Experts of a small language model.
Experts: 32 experts in each of 8 layers, 768 tanh GELU neurons an expert, 2 picks a token.
Below are experts of layer 2 (counted from 0) of a mixture-of-experts language model. Rows are named router (the router's row for the expert), up (a neuron's input weights, with its number), down (a neuron's output weights, with its number) and show model dimensions 400-479. Each number is 128 + 24 x the weight over its row's rms, rounded and kept within 0 to 255.
Before each expert's rows: a language model's description of what the expert responds to; "mostly gets" lists some tokens that are sent to it at least half of the time. This comes from a sample of Wikipedia text that the model never trained on.

# expert 29
What it handles: Word-ending pieces. Final word pieces that complete a word before punctuation, often in foreign or Spanish names, such as Profesion-al, Espírit-u, Kashmir-i.
mostly gets: "Fi", " Hi", "qu", "ev", "tic", "ic"
router [143 143 137 154 139 108 135  93 157 118 129 157 106 151 152 134  91 136 128 124 164 136 112 149 102 158 141 164  92 133 141 105 121 144 101 103 126 143 107  95 138  78 123 119 114 142 132 147 129  67 136 168 117 149 124 149 122  97 147 159 162  97 172 101 149 107 128 166 112 148 119 136 121  94 108 148 159  93 124  84]
up0 [134  92 126 154 152 160 138 161 128  85 142 127 128 101 150 144 112 145  77 108 173 106 135 119 137 106 160 121 159  94 162  67 128 116 104  88 150 129 133 131 148 143 128 133 146 168 112 137 141 111 128 137 104 149 143 133 106  91 157 117  88 170  85 132 134 124 143 145  82 109 131 161 115 148 127 116 120 131 153 142]
down0 [155 127  51 104  92  92 135 108 118 154 112 114 167 143  99 121 111  90 119 144 106 114 124 138 171 105 132 153 156 148  94 158 130 142 103 148  94 151 107 138 126 147 167 162 135 136 134 174 105 158 148 108 110 130 123 139 140 120 113 109 165 145 112 104 142 179 113 132 150 135  95 131 101 167 131 118 146 172 138  88]
up1 [134 152  90 162 102 112 119 147  73 129 106 114 107 166 148 106 165 168 120 153 137 112 131 117  95 150 123 167 117 102 138 126 137  76 114 118 168 142 108  92 146 102 149  90 139 103 184 114 153 137 157 100 158 146 140 141 121 142 101 145  92 113 119 132 162 130 134 126 114 140 171 143  86 112 115 150 145  96 138 141]
down1 [ 88 137 145 138 111 119 125 111 144 124 187 144  92 129 190  95 108 161 122 100 114 131 125  79 165 103 121 124 130 114 132 115  75 138 167 141 121 108 136 118 123 135 130 171 105 164  91 126 124 137  86 135  82 131 133 149 102 117 130  95 132 106 142 121 127  97 131 125 126 147 144 133 147 102 124 120 104 143 106 125]
up2 [138  89 111 129 116 109 117  98 100 132  98 121  99 180 109 131  98 113  88 155 126 119 141 120 100 134 168 132 150 119 110  85  98 129 147 107 149 117 129 168 163 143 118 147 160  88 147 107  81 107 137 110 147 140 127 128 103 145 155 167 130 160 146 112 131 137 158 118 106 126  99 121  95 120 123 147  90 150 174  78]
down2 [ 99 137 145 124 141 131 136 181 138 138 129 125 126 139 117 136 120 153 180 142 133 140 130 153 121 154 110 153 125 133 142  94 130 131  94 143 122 144 112 107  94 141 152 140  93 123 164 164 163 116  93 114  87 145 115 108 147 110 104  75 118  82  92 123 157 113 163 118 188  96 120 125 147 136 121 163 111 137 138 143]
up3 [115 150 145 134 149 128 123 114 126 139 137 143 131 148  92 142 110 141 108 147 131 110 122 114 143 147 122 118 120 127 131 102 140  96 149 169 118 137 117 136 126 131 143 125 104 128 126  78  83 157 142 147 155 162 106 147 104 106 131 121 126 176 104 103 171  85 183 134 121 140 136 104 145 112 139 135 150 164 153  90]
down3 [177 130 133 158 143 145 143 149 134  90 120 134 126 142 132  99 126  93 144 130 121 117 137  91 146 124 130 139 128  94 106 167 113 134 133 129 144 112 137 150 161 141  95  82 143 146 148 164 147 118 105 144  80 132 132 103 111  84 167 125 127  61 180 133 104 124 122 145 157 125 151 123 114 148 109 124 142 100  96 130]
up4 [163 115 128 116 122 131 123 121 127 131 132 175 101 113 158 129 174 130 111  97 161 120  99 116  98 124 144 139 126 122 117 138 120 111 106 162 153 135 144 116 111 119 103 142 108 147 120  92 174 110 130 124 127 119 133 148 108 129  95  75 106 166 181 127  92  93 186 123 152 110 131  63 113 155 148 127 119 165 144  81]
down4 [158 147  96 149 141 129 122 105 105 159 125  70 135 128  92 117 131 113 136 144 117 118 110 142 141 132 144 120 153 126 175 143 134 144 118  62 121 113 111  87 185 112 111  93 129 110 116 140  90  97 134 124 109  95  96 111 154 134 137 144 122 103 143 130 157 159  94 143 143 152 139 145 126 141 110 122 108 110 131 169]
up5 [121 112 113 123  93  95 137 122 156 171 146 102 138 131 128 106 118 146 154 125 110 108 169 106 134 107 139 109 100 113 109 161 128 129 150 128 125 127  91 155 115 108 139 127 133 110 151  95 100 176 134 125 150 121 128  91  72 103 132 137 139 119 126 155 139 131 156 150 122 126 158 115 111 122 110 116 107 139 111 139]
down5 [158 138 115 139 147 133  84 120  99 117 130 164  69 115 118 150 120 149  98 143 101 128 118 117 152 102 132 129 123 101 121 122 115 117 120 109 127 126 170 112 133 121 123 108 133 131 121 163 125  95 118 131  92 120 148 151 140 207 130 108 133 128 147 117 120 140 106 136 119 122 134 122 121 151 125 136 152 131 122 155]

# expert 24
What it handles: Opening quotes and initials. Opening quotation marks starting quotes or song titles, and capital first pieces of words at the start of list items or fields, such as A, N, O.
mostly gets: " \"", " first", "See", " '", " DF", " called"
router [150 106 141 153 133 142  77 143 126 145 154 147 109 137 146 105 170 117 111 113 106 145 138 167 147 104  69  79  99 114 122  98 142 136 149 162  90 150 112 144  91 130 109 132 154 106 116 109 133  82 117 140 181 122 119 130 128 148 134 100 108 118 175  90 141 132 107 185 129  90 119 166 146 145 105 132 138 114  95 145]
up0 [126 143 147  88 117 142 103 126  89 109 115 145 137  97 101 127  81 132 119 141  99 120 128 157 111 139  89 102 160 154 153 100 128 160 124 149 144 127 161 119 153  94 160 103 176 114 155 135 105 122 134 111  91 120 122 167 112 147 115 105 144 137 147 133  82 104 115 186 128 141 141 135 142 164 149 113  91 175  77 125]
down0 [146  78 125 150 156 119 164 119 105 149 144 111 165 118 162  93 117 113 102 128 159 110 147 122 110 129 169 120  96 141 122 165 118 131 136 114  88 140 107 143  76 122  59 118 148 120  88 148 138 164  92  82 134 116 138 125 144  97 136 124 100 145  95  41 145 143 123 114 106 115  84 136 155  81 120 130 148  72 142  76]
up1 [151 101 122  95 146 127 128 144 125  98 134 133  66 147 126 134  93 136 121  83 106 141 123 174 125 108 139 182 145 102 165 121 123 121 121 124 165 132 196 139 128 170 140 147 102  83 119 106 173 127 113 139 117 122 161  97 119 103 154 117 145 124 123  56  86 136 136 153 137 150 111 134 149  93 132 110 124  78 130 144]
down1 [ 99 100 134 132 104  97 102 121 114 175 137 126 133 163 164 140 176 126 123 132 115  91 122 127 152 100 125 121 110 132  99 140  99 144 177 149 102 108  87 147 147  96 136  65 127 129 125 123 117  92 159 145 113 148 107 164 142 137  80 123 142 165 179 112 157 105 134 146 164 136 134 104  62 119 117  77 115 153 119 128]
up2 [159 103 108 157 145 139 170 170 116 132  92 105 126 128 169 104 106  97 140 107 153 130 138 158 103 100 110 119 158  65 106 124  93 105 105 134 151 139 135 154 139  98 136 188  98 123 103 128 163 137 164 142 121 164  93  81 110 123 169  88 114 142  76 122 101 122 129 137 135 110 118 139  96 104 158 123 115  97 139 167]
down2 [145 117  97  72 121 137  86 132 130  79 140 183 132 124 106 126 120 140 140 156 118 133 113 118 159 149 140 121  88 137 140 120 168 140 122 121 123 129 108 158 127 187 136  92 126 111 131 136 116 171  91 134 115 100 154 161 142 167 101 130 110 160 138 161 118  97 115 123 119 152 119 134  83 188 104 148 126 136 106 140]
up3 [126 103  96 115  88 100 153 165 121 141 119 117 109  96 134 120 137 183 130  89 125 136 105 111 131 182 146 143 111 111 117 182 108 167 138 154  92 161 101 138 120 117 140 100 131 114 138 114 161 161 123 135 148 133 108 148 148 116 145 103 131 148 116  69 152 129 139 122 136 141 120 128 174 155 143 111 104  93 149 101]
down3 [ 93 112 112 152 130 133 148  81  91 169 141 122 149 111 126 149 136 105 146 185  86  85 208 127 101 147  98 137 134 127 176 117 154 113 132  95 107 112 120 104 160  65 126 151 147 140 125 173 152  92 149 148 149 111 139  83 127 151 134 153 104 110 123 157 124 153 122 117 103 116 131 115 141 155 109 183  92 148 110 130]
up4 [131  90 139  88  97  97 122 131 148 131  90 166 135 106 109 120 145 159  95 178 172 138 132 160 106 138 161 126 133 126 140 135 147 122  99 106 118  77  93 186 175 146 123 146 105 162 152 176 123 102 131 107 169 122 149 176 143 120  87 139 124 138  87 139 113 125 131 107 101 134 125 142 135 127 126 175 145 126  69 111]
down4 [153 121 131 144 160 119  71 158 133 114 134 125 122 114 102 124 182 115 125 150 151 143 122 124  99 108 109 140 129  91 142 127 144 114 149 116 115 129 106 132 139 105 135  98 150 131 132 136 177 131 163 157 136 145 109 122 106 108 115 152 130 141 107 138 117 150 126 139 150 148  93  88 137 118 121 131  90 134 171 113]
up5 [133 115 108 109 118 114 149 123 115 116 113 118 153 118 134 135 113 160 116 156  98 110 146 133 153 147 174 137 139 129  91 115 133 111 129 111 170 128 115 140 165 100 136 158 115 138 151  92 142 138 102  89 127 106 154 140 116 120 137 141 119 132  90 120 114 128 146  90 120 127  96 127 140  67 132 143 104 136 147 158]
down5 [156 122 169 155 146 153 174 106  91 128 145 151 126 142 138 121 179 131 144 135 140 186 133 121 148 171 104 112 134 127 110 165  93 174  81  95 107 111 119 113 121 128 186  97 152 152 131 129  96  99 149 166 100 103 103 131 154 159 102 113  97 161 116 131 135 120 173 141 138 153 148  93 132 134 140  98 162 109 159 129]

# expert 16
What it handles: Closing quotes and brackets. Closing parentheses and quotation marks after titles, and word-final suffix pieces such as es, us, er, e.g. "Nobody", potato-es.
mostly gets: ")", "\"", "}", "]", ".\"", "es"
router [107 112 163 141 119 164 118  89 122 161 133 109 139 153 106 135 126 140 148 104 105 145 134  81 119 159 117 135 114 137  75 135 134 132 159 113 168 101 124  85 154 139  96  88 125 172 158 121 146 126  60 157 119 136 145 147 182 175 128 108 131 105 108 100 132 102 110 149 122 113  83  78 112 201 161 108 115  76  95  71]
up0 [102 101  91 169 120 139 141 176  97 157 124  89 121 107 121 103 134 137 138 136 112 109 135 125 159 146 162  87 189 128 103 120  73 114  91 142 120 142 116 132  76 144 130 180  64 161 116 138 105 151 147 113 139  75 157 171 100 104 139  97 149 138 129 124  87  83 125 153  88 186 130 145 167 106 140  95 124 164 126 141]
down0 [153 125 151 122 148 158 120 112 126  71 136 117 120 166 135 128 143 119 156 102 115 108 133 164 126 113  89 113 148 140 152 103 126 130 134 101 165 111 118 117  89 123 108  95 137 122 152 138 176 144 130 135 156 152  86 114  76 173 104 119 104 107 151 154 147 160 178 109 126 102 132 158 104 187  95 159 173 154 133 124]
up1 [186 113  58 146 156 115 115  88 114 108  82 158 147 127 127 107 132 111 104 120 145 159 149 154 130 127 111 118 124  86  77 109  92 118 134 142 125 105 170 168 145 131 122 128 134  85 129 137 170 122 115 102 128  62 119 126 121 127 136 141 163 106 141 118 119 144 105 141 147 128 151  98 166 134 107 135 143 109 128  93]
down1 [129 100 115 104 101 137 115 108 137 100 152 131  87 161 129 113 131 102 174 125 132 126 150 107 122 123 146 107 109 126 163 127 166 127 140 134 147 129 104 126 152 139  99 100 142 115 123 165 126 120 167 133 166 112  88  72 142 190 115 147 102 134 113 128 114  58 122 147 140 121 149 138 104 158 148  79 108 102 124 137]
up2 [147 110 111 135 114 134 129 113 171 124 121 140 128 125 127 168  92  93 127 176 136  96  78 120 148 158 162 109 141 152  86 115 115 123 150 105 128 144  92 124 175 126 145  99 124  98 129  86 102  95  81 112 144 107 153 128 134 116 162 141 147 108 166 149  95 160 144 121 162 151 137 148 117 111 136 121 106 149 160  92]
down2 [109 158 145 144 113 123 120  85 122 153 119 139 151 155 151 126 130 131 101 109 149 146 136 159  94  78  67 122 130 126 144 102 167 135  94 142  95  95 141 147 143 103 122 156 114 115 128 125 123 111 141 139 160 184  97 116 163 116 126 112  83 157 133  78  92 110  78 105 106 128 115 153 133 106 138 128 107  77  95 147]
up3 [125 165 157 124 132 148 110 141 173 126 114 133 148 108 119 143 127 155  97 173 181 169 169 125 151 176 115 144  96 132 125 173 132 161 144 128 144 113  83 109 112 128 135 119 109 183 117 122 118 129  97 144 121  99 114 161 198 104  99 114  95 101 120 135 114 178 123 142 102 124 131 119 153 139 160 122 115  97 163 138]
down3 [127 111 135 134 147 113 159 120 104 145 130 143  94 117  97 134 138  97 140  76 147 148 141 109 143 112 141 107 168 132 122 118 155 165 154 139 111 157 117 112 145 118 131 101  78 149 139 108 128 119 129 121 137 140 138 136 125 101 129 122 159 133 116 133 117 118 112 115 149 123 156 146 146 153 133 163 135 145 119  98]
up4 [149 102 121 163 122 110 148 121 110 136 117 134 161 123 146 148 142 148 111 118 141 111 101 134 135 104 166 113 113 122 103 135 138 117 123 138 164 138 162 131 119 128 163 100 101 172 160 150 133 153 118  92 105 151 152  79 157 119 110 148 141 157 127 149 104 135 160 121 138 153 138  73 127 111 122 164 129 143 151 121]
down4 [151 136 119 125 124 154 146 124 106  90 138 117 154 140 121 141 117 163 124 107 181 120 134  72 135 145 132  91 158 150 144 117 120 167  86 132 123 137  91 126 119 105 176 128  79 115 106 112 118 147 141 162 152 124  94 200  77 211 124 130 103 143 132 106 156 117  92 124 113 141 111 164 163 169 169 136  67 134 141 128]
up5 [ 92 162 107 153 149 113 136 133 143 118 139 165 139 124 113 129  92 152 120 134 136 103 113 144 122 134 113 112 137 145 136 146 114  94 137 124 140 147 148 121 168 150 145 133 160  92  98 137 136 102 125 148 128 110 159 144 161 104 113 181 138 118  98 115 116 134 137 153 119 126  86 128 166 155 162 122 162  90 162 125]
down5 [107 124 154 124 111 181 115 116 110 128 157 104 137 147  89 131 165  93  99 117 117 120 136 151 129 127 147 153 121 103 102 117 128  80 150 125 140 115 154 159 143 136  94 116  74 122 146 139 113 174 137  98 124 137 129 109 102 108 156  90 160 139 166 117 170 100 126 112 108 137 138 123  87 105 120 120 110 135 116 154]